Below are experts of layer 7 (counted from 0) of a mixture-of-experts language model. Rows are named router (the router's row for the expert), gate (a neuron's input weights, with its number), up (a neuron's input weights, with its number) and show model dimensions 0-191. Each number is 128 + 24 x the weight over its row's rms, rounded and kept within 0 to 255. Numbers have three digits each.
After each expert's rows: a language model's description of what the expert responds to; "mostly gets" lists some tokens that are sent to it at least half of the time. This comes from a sample of Wikipedia text that the model never trained on.

# expert 11
router:114082139139102131126152167124144154159134115146100160118125157119159065120140117138127157138122133118104108092091096106159101115161070139085129098127110141138126104149108102157096118129138139151128161114144136050104082174147092103133126126120132131118152100119108099159115087140162130143143141136153105146093134161105078144127107104153132166085125123133095080089136159150129108103160131151108161149159126154113130119135142159128156098090141176092128129120138151131129155142141129103163149179145139157112126174097106160122103097133140129123112136109134159133101122145136131158
gate1:132157163158158125134114154104127107154109106115158108103132091148140118110127137156103154186148150153171125144148097098178110110123094131113148135099096160130127147136133132099121134103121135163120081112138114117103138154128144101155116138096114169122152144156134092129094089192119116121119105164144103104165134159125159115148105084170130171113127114136135098117127139134091140109143138145105109152138113102036128099140129146127093154107142162123136151137104122093098144153128166107139115183149092121131129145151138091109121098098144152129114118083119110157133140113096145087
up1:123134122131139118126131102123161126158112117173137181098113104156112094139149135139099142145136079105110138108147181099136099113103159200126108092143125133150125143153102160103124119124140136152095150120120100152106158161121131144155123172154116093170152177134141152166109121139138151136135119135116159095113107115117114133126128088068182104162105154135084174146124087126134170148147151146081100117114162117121108118146118103166100095110131119162136147129155150103146132128130130116119109125121072114121089172146107119146115150113141139092126122124121155088153114119092137088
gate2:144121131128140189124102157092159078126143084109135151124087125210120122117127114135093084111127125120109120141156132098170121139162118144102126161112076131100135144088103180147165123152131142103101121129141141095110146105148104091128091089142102116106122169147112160089128089114146132135128171128127074094090128106110130110142132078150133107140154158119113111094169147121135104119124111166118144084103105167142114105110126152125111108144130131140116106161134122148128129114117101113119152148140102145123107147154081143132174113125134115129134079118148101169120124120137172146
up2:164134153114186078112126112111148111109114116138118097129172159133121136167130136153158117139151105110093140109156109144144134156142139183075152164156131115136114152104173170147134123097125114115132126081086117100117153131144125117120151083107162118102107126118125113093117100137122145135125126132153060102126152115130103150154118198092087158125091155128115120099137154140104153154152130131151119140137151106127128149148119120143118133128160142169136094120110167106131091126161125091124159106101138124089134156089163172154143111111117131108125178095120141148135175098101120131
It responds to: Noun-forming suffixes and abstract nouns closing a word, as in contention, expedition, reserve, victory, conflict, interest.
mostly gets: "ibility", " interest", "ution", "volution", "mission", "vement"

# expert 34
router:157150152092137097109149202135118104124111187106084140155143136158147124117138145148128106142127152149090135107120154139078116134169146136116138097125121123143144134131141100167109106089114101142112130142155108138154124169107144125105134124122123127166130086106153135175134170153105134119128109124127079162155148166157090123108152151076065161124150147107113154118097155151123148155160096131145138107117164127143118143103160119123122123129156144099131176142140122103125103118142136081181134125150110161107131102136122106177072109120129095109106104128141126160102153143133097135
gate2:119139101121150111168138156155115110139118143133153121143165116139182115118173161126161116122136130113104129111136171189134119153134121131153136115130117118127088092113136124119174175096136126145118124157120110094166138095122166164154087168107128054160142113134144127144125129142119116121112118095135167125122149136151120152126187102118130198104136161144123084122194139128112137126110123132136124162126156137123129106115116196126173093159107106145098147104163145100103123144097124102134107181118128137182126097157119126116146114119148121130155106110099114148137136120096128115
up2:118144154121125146174139113129111115134100094131161071116087116126137083131092150162137143118104094076129137112143089169106133091096151151138181141134143143096135135125109092145156107146165119109141083157147102158132129129135156149112147089113189160116146121085147155152164153110164141133117110126149133159158171105140163167108151159132112110167150124100123155110106126112129108129114129142102126128139121117115090127100098137126132138095143158126137097142151144118118116132099141144151115089175114110172074134141149188110107135118120130117162151102134146107160111128091090149
gate3:139185132113167107084134166131141126146142140116124165125139103168158145110143114125091114095141107169080130161142094156108146150175134054147152144099148122135131108102133098131118136144126094133151170187141139132153113116153116127103144102133123143122146126125157128116124111200163156147123119130107128130112161122141125109105132143118134134125103097135104128108104138119130140129121131181118125124104118144126059105168097134108127102093107121147142112141143159072152131121131132158140115091114135163162126145121174157144103175157117148168097116095142141123112125095075091112
up3:135135060123132132094104169146118175146145134135064092105129137141155093128113127112145147134150116133145144110143155134114126114119121131130166119083148126104120133122077147078109130156102126104152078153130116141103137131076137124132089141166089139153169102176140148159164104141119143109098140151128126165112108136155161124107071129164169118146117112145122111100154107120128098124112148185137103106073143112132137134144110187116117104131141121119099140106143146130166116140082144156112124100150127129145145129126122158094096140142143158138128085104144130123161099155098163099
It responds to: The letter f or F as a word piece, such as barefoot, Benfica, Infinite, Hall-of-Famers, plus blank table-cell tokens.
mostly gets: " f", " F", " ref", "F", "f", " def"

# expert 16
router:163114165112132134119106139143119127091096133173104114111150145116097123114105128157097130075104088089110160131068141100088147158145127175134129141126110141078102135153081117153144102100077142159103142112104186132118132117124111110124149114116113129103085131119142134071131098153126105112163169141097128155101134128135099094141127088103135157128149146126108153103120117123109128114137109129118161124140144128186116134088131116129079116097148170124131115143099153137108174110107104115136141136144149153146124115117193119110127165078095096134122105138086116114121111139098125120
gate0:118140139110130125089130164103153114119164136104153117130119091149156162102148117140131151090144124146149100095151117173112149111136136128096169131155142149119172100133096097143155127129111118134145112155096129108142105155114128126098171109141111116132159117093179058130102157119133104141163103075111117122123123090121152080195119099156122154123088145135157093116137145141111113125155098102155140115156121104099133125167169142169058154124162159082138093121153151117157130124113096106133108161144152135120124126112145116118108140124157152104140120133083118142122151144099157120
up0:162131139144108140093146093160150156155089159141160139106128125122123095138158090162121122126155103116155134173112085147089166088120129148128122126107094087164188161115109112110128122118137159146099142115152124144139149090134092120181119126125115159147127101129088117112093104146109117142083116102140111164156153117165117113130121151146131111169099150122137145131118147105108157133146140183146127133089115118161142139129112103136121090117190144146106159110167104133120098149120125151094176157099169075143152120151127156126124117154089115101124119152128139104079130156142108127
gate1:157113135165140104110094112129078090134108137151176122144148140166116149100130142064137121102128149120114166102115116141188111119136147164181093123136115123174132122158111148096109106161109098129123122116098126093082115150148116132098186148140106167132110100127125147133138104145074129165148112128097120138146152147108104111107176109168135071113174168112110116100154140132140126131138142110119120140120112081151144138099091077125099142120130121138108106149156092140126147128137076109105154143115137126126147123148103131152124129153112114130102135123168149160080139129107110095
up1:111165128119152140121118122146158090144099133145151159148157109134130166135105118119112103139115116129132110095137149118111126130142135157157135151091084122078091108128150145148167151107119149179152111120093124137135117138122104104071125106120098162047115096130112146114161114125133118162123134128146136132137109148194104102134161120135100083123124145128131138139150143123120097125131121131095154104150107148183102113132129118135095111092125180106108126152145148154100111095084115120119105140121130195176099115201117157082174112131141133115110125122162135149098128109141137114
It responds to: Quantifiers and determiners such as these, several, various, many, both, six, plus the pipe after Rank or Pos in table headers.
mostly gets: " these", " These", " Kingdom:", " different", " various", "American"

# expert 17
router:147125140116129160144128077132142115088106110130116145123117106143147167089178096119088104110158141094138158103147134113130110132124105094095123136138111138126121127108110116124119169092155123077132152128131151122149099057114137109104132152135158160128165114160131142143124129156092113121120139140128136137117094157092071160161156097130108111129127150115123106116109101106133115139118112129158116100108125150126109121110132132156120115075153178194109082107099109148146107140111160100140088109130170137198099170158125131132143137114112105149096125096098160140129132145129073160
gate2:090100111142192127164131151152104149153102177095169122126125127101139113126139111133114120113091111113109141127162118134100093157144107141150128148099116143119163111121145119127098178128153151142147115127112053113156151150133166160133124153141117139093140088105106152160170119167145160105167145132130114142127079101162120148123093144124105118125155134098151146153113070119124129104159132125094102097097157163133175112146129139136132111136111117147150126076157111157199141109134150107148134103136143131099140151148108170120109123107158139119145170151166149110141136126138094128
up2:110064126110098135129133140155151205184093102163153147158132124119135135095124130123121163149136095112115134115157143120106082158160147122100140136102140137127137145124144126131116102125118112148100103129132145098115118155166163158114128149138165136135121091117124090123141146187105118145150136098101144134114112136083115115115132115150131121099150114103077155131151109112133081131121139112138149116122130146130149140152108143139160106104134090152124127138127018138122141074156128153122131116179103130116150123117096135128151155111124113128118109181113152174150094166155148141
gate3:144136104106122114161116105172142118148173112143123098104094116115142073133130155109120110116076126134104089077114063127155111165122120154124171132117083142117186101068094090107111072134117149149114163146152129111116102142135133134149137112129097152122112108117116093151115168168164127110126150142146136158159110125132144174093108090141142123140141120134142120130105084168123143087173159154130125140147118102121105120143089119126140090079146134148137125122121121151143103120110115134184144128128132146144147158154128121155154098140128131077169126149141124155122137099104142133
up3:132125165128167082138185102089171105083143100133103092112101156104143132106114153119188112084113137139114113097163114162145151133135160132105145134071123143105159153122115113094120150153138140119104150157149141122099130136176128098126105129142112133146116128143142121126125159096152113103144123118158115131129114164097126148154152131136145125183115116105139103173149122124133122145164146093118161127093149116135148136151189147137112093080124137147190116073127165127157137140121165126127113091123121161139136167121087121138147117128162176111166137165117106149129122115101116136
It responds to: Digit pieces inside years, scores, vote counts and table figures, e.g. 198 in 1983, –6 in 19–6, 57 in 4,957.
mostly gets: "–9", " 193", " 191", " 194", "–4", "–6"

# expert 57
router:103129152154127121110123127131112107089094153138115108078093140131133118111054113144101109139137097116130154100113092141125128155121155196137140101165150087115109161114096158160087146156109180168091095091107112159142125114134139121110102140106119142169133107125123110142092076104140181117082144126084124119128110141152119110119128135102166154137095158127118114094154104147109156123138105103141090142132116122120145140161125153099134138089141147128122158144126106119104137117110164154151134143168123128171152094112110124128170083140110104104143094154134091138100092126149122110
gate2:113119110120126170116176149136140134119114163126110131114126113119120121120108144144100109175140104111133119154109137147078117123140130141109173135135135154117155131131135166086105115132086130128116126107136127128096145149142165127114129155145147142140147082140116129147094163163078141138113125117153128146161152132099120128115097162106129079115140088136172113142110110141134131224161136092103104121111129158107104117152167152108090138131101135156102133121133155098135139091094122059120083149103156154113146148136136092061106114095135117097149115130151119066137102150117106099
up2:135144167130120126097106143156109113093145067120125143165116122132142135134134166135107093123118122135144178136119114128099116082167127154146161134151102119126119128134107075150125145126105137139121130139194123141154089114101116140167117116117082169108139126138184087106117103148160105109154132155125154131132136153138120116112111080093139140120118145159119181127120128071140159152115127102141107113141127144127137116156087122105125106077127139113117153165137116120128147162122115174040135092081111170143131129147120113125102112105111164082121112106152143127180121123121122136
gate3:161103116068155131150144083095151129143103111107080116157104119123111128125098103084109141146106201115157147147116139173171116158119149108133106122088101107115132111146115116162130135128134126182116153115142119130131086175094146151086105103115135139138131103113143149120161153129154136158113083127140122122184145119108094098122192103101141139126143131132154136130126120126142118102124125110146147150062162156141132137173113097135152126139120120133122162151106128134129091129134065111165110129104137113135098113156120161146121112155139130115094144139136174176119155112118093124
up3:154098119129155131109136114124163164156133136116093107144179154117144163085130149105175133118109155106147098137110092105143098114107087119101114173130187097056144152159125133118129101104107104095201118122112116154095121134107135108121121183112111125164122117171156132180153153159127123156134124154137147149105132106158142160121100110108109154107134118110131131116124133144141146123160185106119116098160138078138129124061109121137128137121132132131169132083121134096175139128128144147102138131141115172114147130161117151102112136141135106103151135103124127115155139121098129158
It responds to: The piece am inside names and words like Sossamon, Grammar, tournaments, plus sentence words such as the, that, how, whether.
mostly gets: "am", "=", " how", " whether", " Ham", " Kam"

# expert 12
router:127105128147138131136118128137099163088113122178116126116131137138153116153140130092137126114123151132138137135145189129086112114145103175074152134154135086069084149151130163136123139120089143131111155152141133162131154176057102156101172160122145139114138144111117126153111121153140159166143098161164159150098098129146126115172162163107099083127128094116113099115158130159133075107121147140145127145167138120137151159146135122131113105145149099127123113116154145162110086152129097131093145131123155139127152177128166153127167166125100123145136094124166114117114120133154148123
gate1:128139114141146118141159119113125149156146128200173116113114158127128132119101078121132104075093117135122138140137142119130182156110088153155147134124124097121151167110110100117141137102164123137089114131152097103081165128154124165074131113131096151098118114165144121138128133111124097164172164115114110130108168105141105161156131133135132157133173076100122118119121129158142099149116114123170178118126088135107126125147170112098101115107133122186108108118091108081118119111151168124138147098175104146126120141123163124157105101152124153134145140100109098126106107154102127143
up1:104098084133140089093134119079065140142068102150112133130134122099091135141080110123111114142154159107147137083124135134144139114099118086131132123118178116125118139093091116130113116157155141152124133119134159105119119113114107111144123117139142159160172125088157145126133133112136088153153080153106110164127097118143134141139187141130141125120131099094120178138114114164134110152125175133186113122158143141125147110166140149140111085129124098177134106123152124044134106087130139130154128099144106145152108138154124115150112103187147132099115134108125102125126115139142119149
gate2:147114119098137149152123179133159119096119157116094117127141140146147131140154091156134126124123103146155156129144116126127099097102158102137108160157092155121144108091125074157151114125120126136191058112128109093105115121156059156156188126147145117132154094168159094144094126111151109137105106110154103159161096180130122097084096123166132098115156125106091116103094148138101134127124160112142140141118127150134152166120095117118132151121121109124130115148153149166115138138139125110120096153131107161091112108114143124092104130140076147159085137125123106134152115115133138156
up2:179127125104122073171134145147159111137145104148084126151102126122135132125127139118090163119154138118099138156131118159137133138135171131115140129130139111128105156080127137153129141177135157139114130139159159173134166128115074122095117116127143160160160116151120100126119134091172125147151138093138144111153137124113152119103144131118088083110171100121125126120106112132134136110121172104181194129139099128103111157141100144093099076120151139107125141077130145176155111175131120088126104152144138141126152126108109105159114141110116150153090151111170071123136114170157144124
It responds to: Colons before lists, semicolons in series, and table pipes, e.g. "include:", "Floor count:", "1; 2; 3;".
mostly gets: "):", "s;", " ;", ";", " Family:", " 2;"

# expert 22
router:079108147134135154120095124155128147103158130121123109125108125089096140174164116125159147114115153159110089127150079103151132099189093141138147106159150135116115133106157116164101144102137124126125121135136088106150128163130094171121054139154089139150142136102124128117151085080114156096124145127106131142104102165148107105111132128116123140115147104126181127132150112148099129102112144175139147104164114149142144116109142138131113125125152091116121083133116123118124104123166134188108111111108152177095091078111105125131106094091159123098125181151114144132111134162139112122
gate1:128136159091165140146127119135157129137115158146139123134114137111111140147099110141142150120120151135104129135135085116061134142114114138119150123174103137119137096124121156101147177135160151147149075143101084115124161162121133146105167125090140117099121133121144108119148158107151120147136136125121095134138138116119158088130145124122139124080134161133130111162104083073113167101157148157129085156142070164138149166150100131119126113116161137152082092139145089137098139106089111165153097159100111158117130110162116147117147113149133114116125166126101133155160150195091166095
up1:137111094159120153160144161130119130161144125169153125179139152130118118133086138112174131136104110146146139137133136147095107129151115130136095126120128123104129142132118164121141147143056116134091089121125166117174118135143168124072123139105106130095113101152112132145106124117101123191106177174124130162128081163127112129105106140144078111132158144150103145162158144139084044100163144129099135160139114119129093123092158123167116133110114152099157156118093130114135127157143158105137126095078139136127123142101119104131138122133125113143131151137117146130130124175151091090
gate2:123151118119112152145142136131126114131165111134160211119135124100147126096145134138115180123139154168070101096148142093131170103157111133069170154158163129124120039123137110126116134123144133154138131138138091112123119141164122155139133099125119154102131096110153108063124150111134118117109148172118151171144155154135132143145118143135153115126127172151187110138126142136140140123144143112119108126103128142088127110125102145143129116121157166136107104141157164151167090161127157128098128139133135129137120138154118182083089147092143142144143150145157124117118135178103116125
up2:115137140123113115098181109123129177143183120131128150136153118135109111127092091109139125112105119092149109110182110062129080137154116166103082134103142140132128079115098153136117138134116132109129133148142088134098141124121122152108133121165127139110125082105148125148080128077126127139112118118149105108147154169127124121129130142164172155114093160123140107135073124082150179120117156094144111166147115163130116144105168154120117108115133149128057121123150083128102127125140170128114126142151164146131132127150099115120079151144101141131155129116128163168142129118091090134
It responds to: Infobox birth and age markers such as Born:, (born, (age, (aged, plus é in Pokémon, ok in cytokines, and East Asian characters.
mostly gets: " Born:", " (born", " (aged", "é", " tri", " (age"

# expert 20
router:173087109117161134106169136112170086103123111105110147116130096131156134150113135106118149137137130148129143120174101117115127107157157136163157110163116131186117091109164146183158095098152106101151126097132099152132086129099076118085126113141118141164154137158090150138106143104126157152146113155147120128134101166142093137082124124138113102151107133104102135117129117133110129153110130133129120125151141140140158104137097102160175131103131149085104111145143126171079142116091111113117129103104097124107096107104131102115102150115143114150186071106137114137098096151168127148
gate1:148145081122123146109145184111122095122123153144096136126132127101140118108111075112142153115145112156128132127156147107098165139065153155116130174116085139124091128146135159121125139121095133112156162124118113107138128126108115134127135133174108148124113106126062134114173092126135139159109070146162159127145151157120110107120140132164086150105142140137152138143080167114151109139125104166114129138114099052115204100148098127124129162136109149128141145143159142122122139132090159096126105183156158134148124102130115134145131165181127117151114140126110123127082141135137133128
up1:107108102134140176109141109099143092110107121136135122136088143085145129091080120122134124135098101127126156101099120116126157107090165127117112113122124138141178141165140150095148144124140092146122133147176096156171141142140120098143130140097164177140137120119116084131131132131173124156098125164113137124106137172142109176103121124128116107109139129126163120147073102109102085142151128146097132159119136096095121152138097136083138150094108120143151203110141108161119120142125117117109112131114089087080172160103119090152129143123147141108108154090098155122139153160111166126
gate2:140084131167137140145159091108164115122070121130154097139102124113117153102096092112136130113123163150136123124123145065194132159135137091120094120130143096117105116181153136140123107087124089126146140114142143115116116137136110168092140183130138154160098153132143140117121173058093105144134138117133117136093159194067169100118163119154095138126124152139134153131123121132139136120141145152117138106106143128119121130116136183111130142122138123159121093136134149145153156116129161106140135114099161163149159101163120091130141143145135126127155151115176096099129127095125155123
up2:095124111123122140162145125093154135161161138120126134120118151144142122065156146090118154126163083145125123117152146130116124126070105085142076133109111129131156145122107129131143169127164115126108189153121137129121157159128129133091115113153101163108130149146107101087130140097140149112098145112133070102100102095140123128149115117118137157148127091123148105175120121082114167127086109133127119076194135146134116129136118098162158159133148103080098132121154133128122092132141132136165091100134104090103106159115133078179136115118125127145096112164102133155098139117148137122
It responds to: Hyphens joining compound words and place names, like great-grandfather, plein-air, Seine-et-Marne, plus prefixes anti-, non-, and sentence-initial According.
mostly gets: " anti-", "i-", "-l", "According", " According", "-t"

# expert 50
router:115155094084127090147133146076143178137092173180155090111143098103094162122131121152122107126137127094109179146159149154143109147109171126148160116165156142150118140133156134163153125103129127162107109147101113134114109135137127143111136115118174112122151138129136118154095107112082125142133149159164104166145114104145195134114093117133127158121090138109107123086068105106113129138128124094135132084125144137160160154120125126147149132096138103095148080130142146127120108133114131114100117114147126144122074144095102148177147137132135102102110166127157183124113122126110106114
gate0:143152076108126123137119152144143112127092156125169138144115144159135137117103132143093153149089144125139139081159133168129118129127114114163141134136140083155110156137136163108120093115197110150146121127161133141129105142071132160118160113140172083130127140127125101135098122158093088117114114105168135178194130136132183111156093091161131150111118141129102109107100134147153147115103138134131121136143133124119135147146079107115137122125143105130109181090115140187145105131095177137101107117144137181144107133112072147176129123114139119102102154100146125123135096138136114114
up0:123157169108153147108126176098165154132123166160095111071121112122125139120189160154181105096154158125129107135166139144088120143122137191132109129135135167132166142132175130146124117114163102129117136133139102150078145123083110137125132117175143155115133139114162101161147133129144143144109154103146140099133124159101128148108134123110120076138119127123175139132144097114118127146126117150145128152137127098096126122111058080120117129097123114111169189101132139166114124133144110090156110135135105136135143093147131127118152124149114148084131138107117149152163090117155142175
gate1:134120113100150146124135153119140141172132128089119170126162146165087143160104131107109101157111112160077128151137113144130131101089170115113112141139133142137142143158136129159109139204114152142104130155135122107112161094136131090097130100124107139081132159124135156134133142129110119142090090176123139099129162116106137167118112128132066146174090156143132147150074143124128083159146116139123164144142133113141154141148106144158157072113144098106125149124143122158084128121151140146120089118171132124089088148097084098108106113115120103145148131131103156105119133092148108101
up1:087140093110145135106135113134128140130092139073141152111121102135177123121108159165162130122115121107073117104139053113129157148159147089142123126147166098111128150132096092124165150167139140129172137111130129123131132088092099133119141130098146122125149129147113108134184127129137153125146132122102173139139114173177156151118115115110145083133091153122153171094092161100129114126127144175112067127138126111161135192132162108112093132153144099126138109110112097116156148087107138106146133132147136133102091108147128095099116115124097113133142117132140154154143096124108123087
It responds to: Word-start stems awaiting suffixes like -ers, -ing, such as colle-ag-ues, own, sett, vill, farm, found(ation), build.
mostly gets: " own", " ag", " sett", "ag", " vill", " farm"

# expert 48
router:118144177160131133156089123127140134116146106128124130184134096131135139163077162139163117116128134137114105132112139120148103118180118149165111096111118139157123123119160116153126139139119140148160077133111136135117144166114089114153109122135147130086131109144110156147110137098114145179135114113102117153130169090144163125134109120158090123158145161113127102154129159156120099103172084133090112132139165125109090134099132078150068140145148061109104148159146136164090134172110153106129131123146173175113130121113115129137134072128111130139145105114167128147102125117119092163
gate2:145138151104104087112139125138119139147117128126129089161116154120124153122092150163115134139123105169109114107070162121202130118141146115144111138128124122162123125115132106139124138130107148114162148119122155078122113076141100141132105150146150136076154120094139122184138099099124183172129155146127103116119139112121154151112105120148109129147130079131105155142128137109139128063131118142176080109145102120118139068187071108105142146115122111143159138141099127167114146120138090116092131160103114152123132124111142148127178106135148126132076130118149110101158171125138126105
up2:143130198147165127105141134144137147141146123112118184162146143116133087172125101154127155128122065129100085125108126134141125093203115125118101144159121160128121162113124134105094114132099116109112161105164182163115114094077132155114071137144116142141147174127147152152111125125123113116124123105147107110102145134106116121149110114139137129124143130152126124170143123133131130161148115122104171114140132176143105159166138141144193100115101143140139118117102122160077122125113106136101122108157097119136132101110123113134135118145127157139117118102065112170150131153124099075
gate3:145164144112157127148117132146095108132106130132111145098135115131147189158116140104151125123112084113124172105117109128115153122112128115136148138143111164147130101111160082117188112158126110131107144133102141128110147135134124122117119118118128148120127112107125066139138193096138152098155140146117136082098156106117110149085089099162165085114103191137128196118116152144101123133134177135129140160118136081143141161118094134149113153143151123111149123112119137128123135183089136133175133156136117103137126091183168088127163143120142146159114095140120109133095116143117140090
up3:099152133159145164124130108128124147121085108095159131139122130120119126121141110139104175137141142147115110108136107093143164118152129135124108089155086111126132163155161094116137121116112126106083118142113074171163136076136085150153112152119127150181131090129109163139097099124130101114087115126164141119112134137122117134148115107137154164124128110156137098122122149104143127143106052111146127134153098151122159122125103144121150140157120143144141165092100101123143139130152151140158170137185132127151090183118161171151182139132113170134108148134124122161083168094148109154
It responds to: Line breaks ending infobox and list lines, plus word pieces within taxonomy fields like Amphibia, Angiosperms, and labels like Species, Industry.
mostly gets: " also==", "Species", " Ref.", " Survey", " classification", "ropoda"

# expert 32
router:080113112145147130113157167109137131161092131100137125068128087151141160151104124128152154145093164098148134148117152125111109161148121174112183121109145102107110130108163093165131153134071105174113114162160095129127095150126099105143118100139141134101148116132106124150139133141112120152099148116131120151117093152113116112099086148086139103163122120136157152117134126131152115179088124079097138126098148123130110143075164107088128152128096124103165105118128118101108102156143111130132143100174108092120143126117148116129073091154138125112095128156153142162118153160114123107
gate0:095098181136164101087105142156132154159124145113124066145149132131152124130130138098122110124107140121095141125117108131145130144156116161131129134115119143091145154109119155127120138134151148132087121152175126120124128146144122163114160108143163134074081130140099123085073113129107148115100142168082155112101096108137132095071127150115128092165102133171122128139154130102099129125159156169095146112077103126116127120098125131117114149139138125106156127120114156144116146142112124093092105131116099130117111104143151142130123131054150179137176088186102131120131129114111143086
up0:095123148172156131135142131119127134101139112161105095123158086115132141091078140149142101109162139115156152141136115150130120104109124117123159110161148150143067173097123133123123104134131163145190136116111124084200176148139166133160113055131121176136122091151102130139135144129133116142071166119119141141133089135149079101173157156096134161091139121119137147127160130140113147148116095150146164105143126114161176174109117159125097157116156132115115119133144147123171135095095117125133135100098133133155111113116119095124123137118128174148112134127122131111130135147138129137
gate1:121105140086129126176139140123133127126152087111148160162116132107160152114157151099117116112133132135144147159119150181085148143144120113144182095153121132155094133132137112155134176147155161152147127106123133164122124140134143108102177120120120140097153144149163108098150103119128114129112089112140121117133149121156163113148101144139143164132132182142119087131131101189082107154100151130138142099089103095133110127150147133128096147163120103109136170124173169121138110146136154197148118129155114164146131163120124126130128111155160170116141129064134126148131146158068122141
up1:089121136136112138108115134145083138140095202138115115139099134077119134152073119153101128115151159104159090092120126133130145126112096075139127142138119135153179135139137158134125135148099127117080140131149157123155129122091109149098088143161142063141164131160127112079108144127196094073143111124156133175124141129141104119160149131082119177105104119121095135167113145120122121134147132120101099143107140121075133112137175102134130126128125118124100172124105081117097111145120150120126112120105167134127139129166106158101122138125124119130139134111096113154134106093153120130
It responds to: Short vowel-consonant pieces inside personal and place names, like -ad- in Bernadette, Aladinsky, Hadley, -ode in Rhode; also whom, although, where.
mostly gets: "ad", "heim", " whom", " Brown", "mad", "gar"

# expert 6
router:113139180101127159181121130108139144107133110154115162093156082124122177154126107121145161124151146154147144102111109107129143189148141120077161156137120161107136065092149105142139112151102173099099108177160176173150126112118150100146169138131133128116104098158088124144135107149097164115131127136123156143137124137104086146159137092099071140168112128119114092117129088133166129143105139113125110134187139142120123146126126100145134126139179132143111128112108121119148118121106121105138136146141132126147125116143168119130149127142090159131142149097136140172132096151105105166
gate2:125096110121149104152092099138113136128187127132106144131130172123116189127114159139137120141136182097170162140132116122107126123120119144121103150118051122155128120111183113092117192079134117145123116129108128146174120153185101142119116135140121147142130129102092144068167120146134179113121131166121164139152154077116159146159095125103113158130108108133112160123130118131101161070106099118129137114148141121145104122157088129150152101147105132098111109140169139126128141155106125140134156116118112107125089145154115143155131105105104139112147118152157133096158134124151157150
up2:125135174131117086136113100137150143138128131142103097140160123150153098133145113131110129089091079176130133129078128117120152159132132118170141095135104115155104139127108169136152126128192122162122157129123135109118089133153145063134136126146143105132078149173117106086156126129137114144140140109107093104152139183142115148145112165145120119097176130153131098120137150093110112150139158178133130112128105104125135128101109146095136133171146139097144153121129132122137088146145139118155179119180158063151136108138130130130078134163133090137135155162120147157127134093149099110
gate3:127104135121126153109147125147154156141171141141110067119129132112133157113114128104157152169179136120068113141084145132143125142164153136110122168116117095139175118126114113124174127118165156117143095128170162090124143137105102188120130151123195130115138175124091125122123122109108112119088118148116126119131136119153121120148113111158099141111106141064124100136107112136120130129115140139110156142167158130129136115131181093140127126156166111171109129116098148135137104146123167113112138142152137101146140135169110147119093131097152093121103132137130083121121204148160075128
up3:144134117145159095183178110146143131129130137136107115154099144099168127125124147147161118142150145125130083113127111128127099155131112110189132101095109121127145153117086118106125190138158062109109107117099115093072126150127124145104107124104133169124130097127147116168086118110133135151103139123113103152119129145101144163084127099088138142140172128113125119106121082093157091109131098131120169161152135115131148144146142153111136148161138152178115128108121108140175137130134136101086168097143079134107151163098101124130132112141115169136166147089136128160157126101120130142
It responds to: Single digits and digit pairs inside longer numbers, mostly geographic coordinates (38°33′51″N) but also table figures, decimals and chemical formulas.
mostly gets: "′0", "33", "35", "24", "23", " sq"

# expert 5
router:178097181087132122094130076164097118146090143109120131102165103136103097153160137148111079109142123101108110161134075126117132152107146105105145117157094126112131143140106121096143161109114130141107125124159112129111093165118134141165101087095139152129088143157160167101086087132161110070148151141158100125107090129107132103155093106129127156136149143156104086121104136051089121122171148125121169158103146119128131139111131122132083154096117144107141102130107151143118101120137128115128132113109114172151130120112144150110100163141118112122109097155117138128128134120126123117
gate2:088129163157118144128099099102146124159142128183074141133119147149139103159129088117139088119121182127114138086136112082158094136069172151123151135129114155120135127136120129124138147124124144104141159176092120118124102111118123142142163128106150117139131150127100165143116129152101146107150126158131160140160090108127152103125132141091094134193079132154104137125169138130107166108088171124134118176118120105129132152153117112113137136151121120109155159102135088165133087149149140135175133130150144117122084141132100120142145105100109120158131142116085084129113112166076130102
up2:120137146141146132137118116127146171139113121123082149125145096101134172162103117123153129125126118143145139134136141149161100109113148138126085095127171163127172138133097115103145129142162146134163136152096080183148120130092139128100130158085110120129090120149109122117124130103082166101160145163160108133140166127158142166077142115140138137112105139140137112097119105099152097114155133144092092095114125150080090105154119087135153153207146154138137178119125117090120137169151119153141129139121103074120121170137118163180120107116119123112103130128136143120169120115110145154
gate3:118140141147125181139080107119122118167109121084120127152122129107115053116134123128104091088101117133125132123116127124163149116105142163112162111114123099127121130117140129130101180167111129076106157120079088134122132127130156137174156099142102125123085155152108152119157109119107119079143123166113136110140101138157153169116134145117138132137134081149119132167120139136124105114156148145167169128100107072148120126150137131117115164103157133132163163122140180102102132180154137126134093137137105135063100153129110132163129133125169116098157162125111168132125148168140107143
up3:083089106158132144127101131165139111111172117126135133092146135163115116127134137169135114120131157151141124174140161141126078104182113107172138091124119111097092112099114141112110156148137129141116104107094161132152140098089099139129112121108160150104143080140141103101150136136141139130110115114098165144158140149099119084109134124127175155123081088088151121108105134162163161107126117154175133126127129118132114133151180154116129173100103150113135108113121093156110134146107143174092163157133114143121062097125081125154134121140085148162134122134135137158129144126116166136
It responds to: Ordinals and sequence words after the, his or a, as in first half, next day, second and final time, same.
mostly gets: " same", " another", " second", " new", " middle", " largest"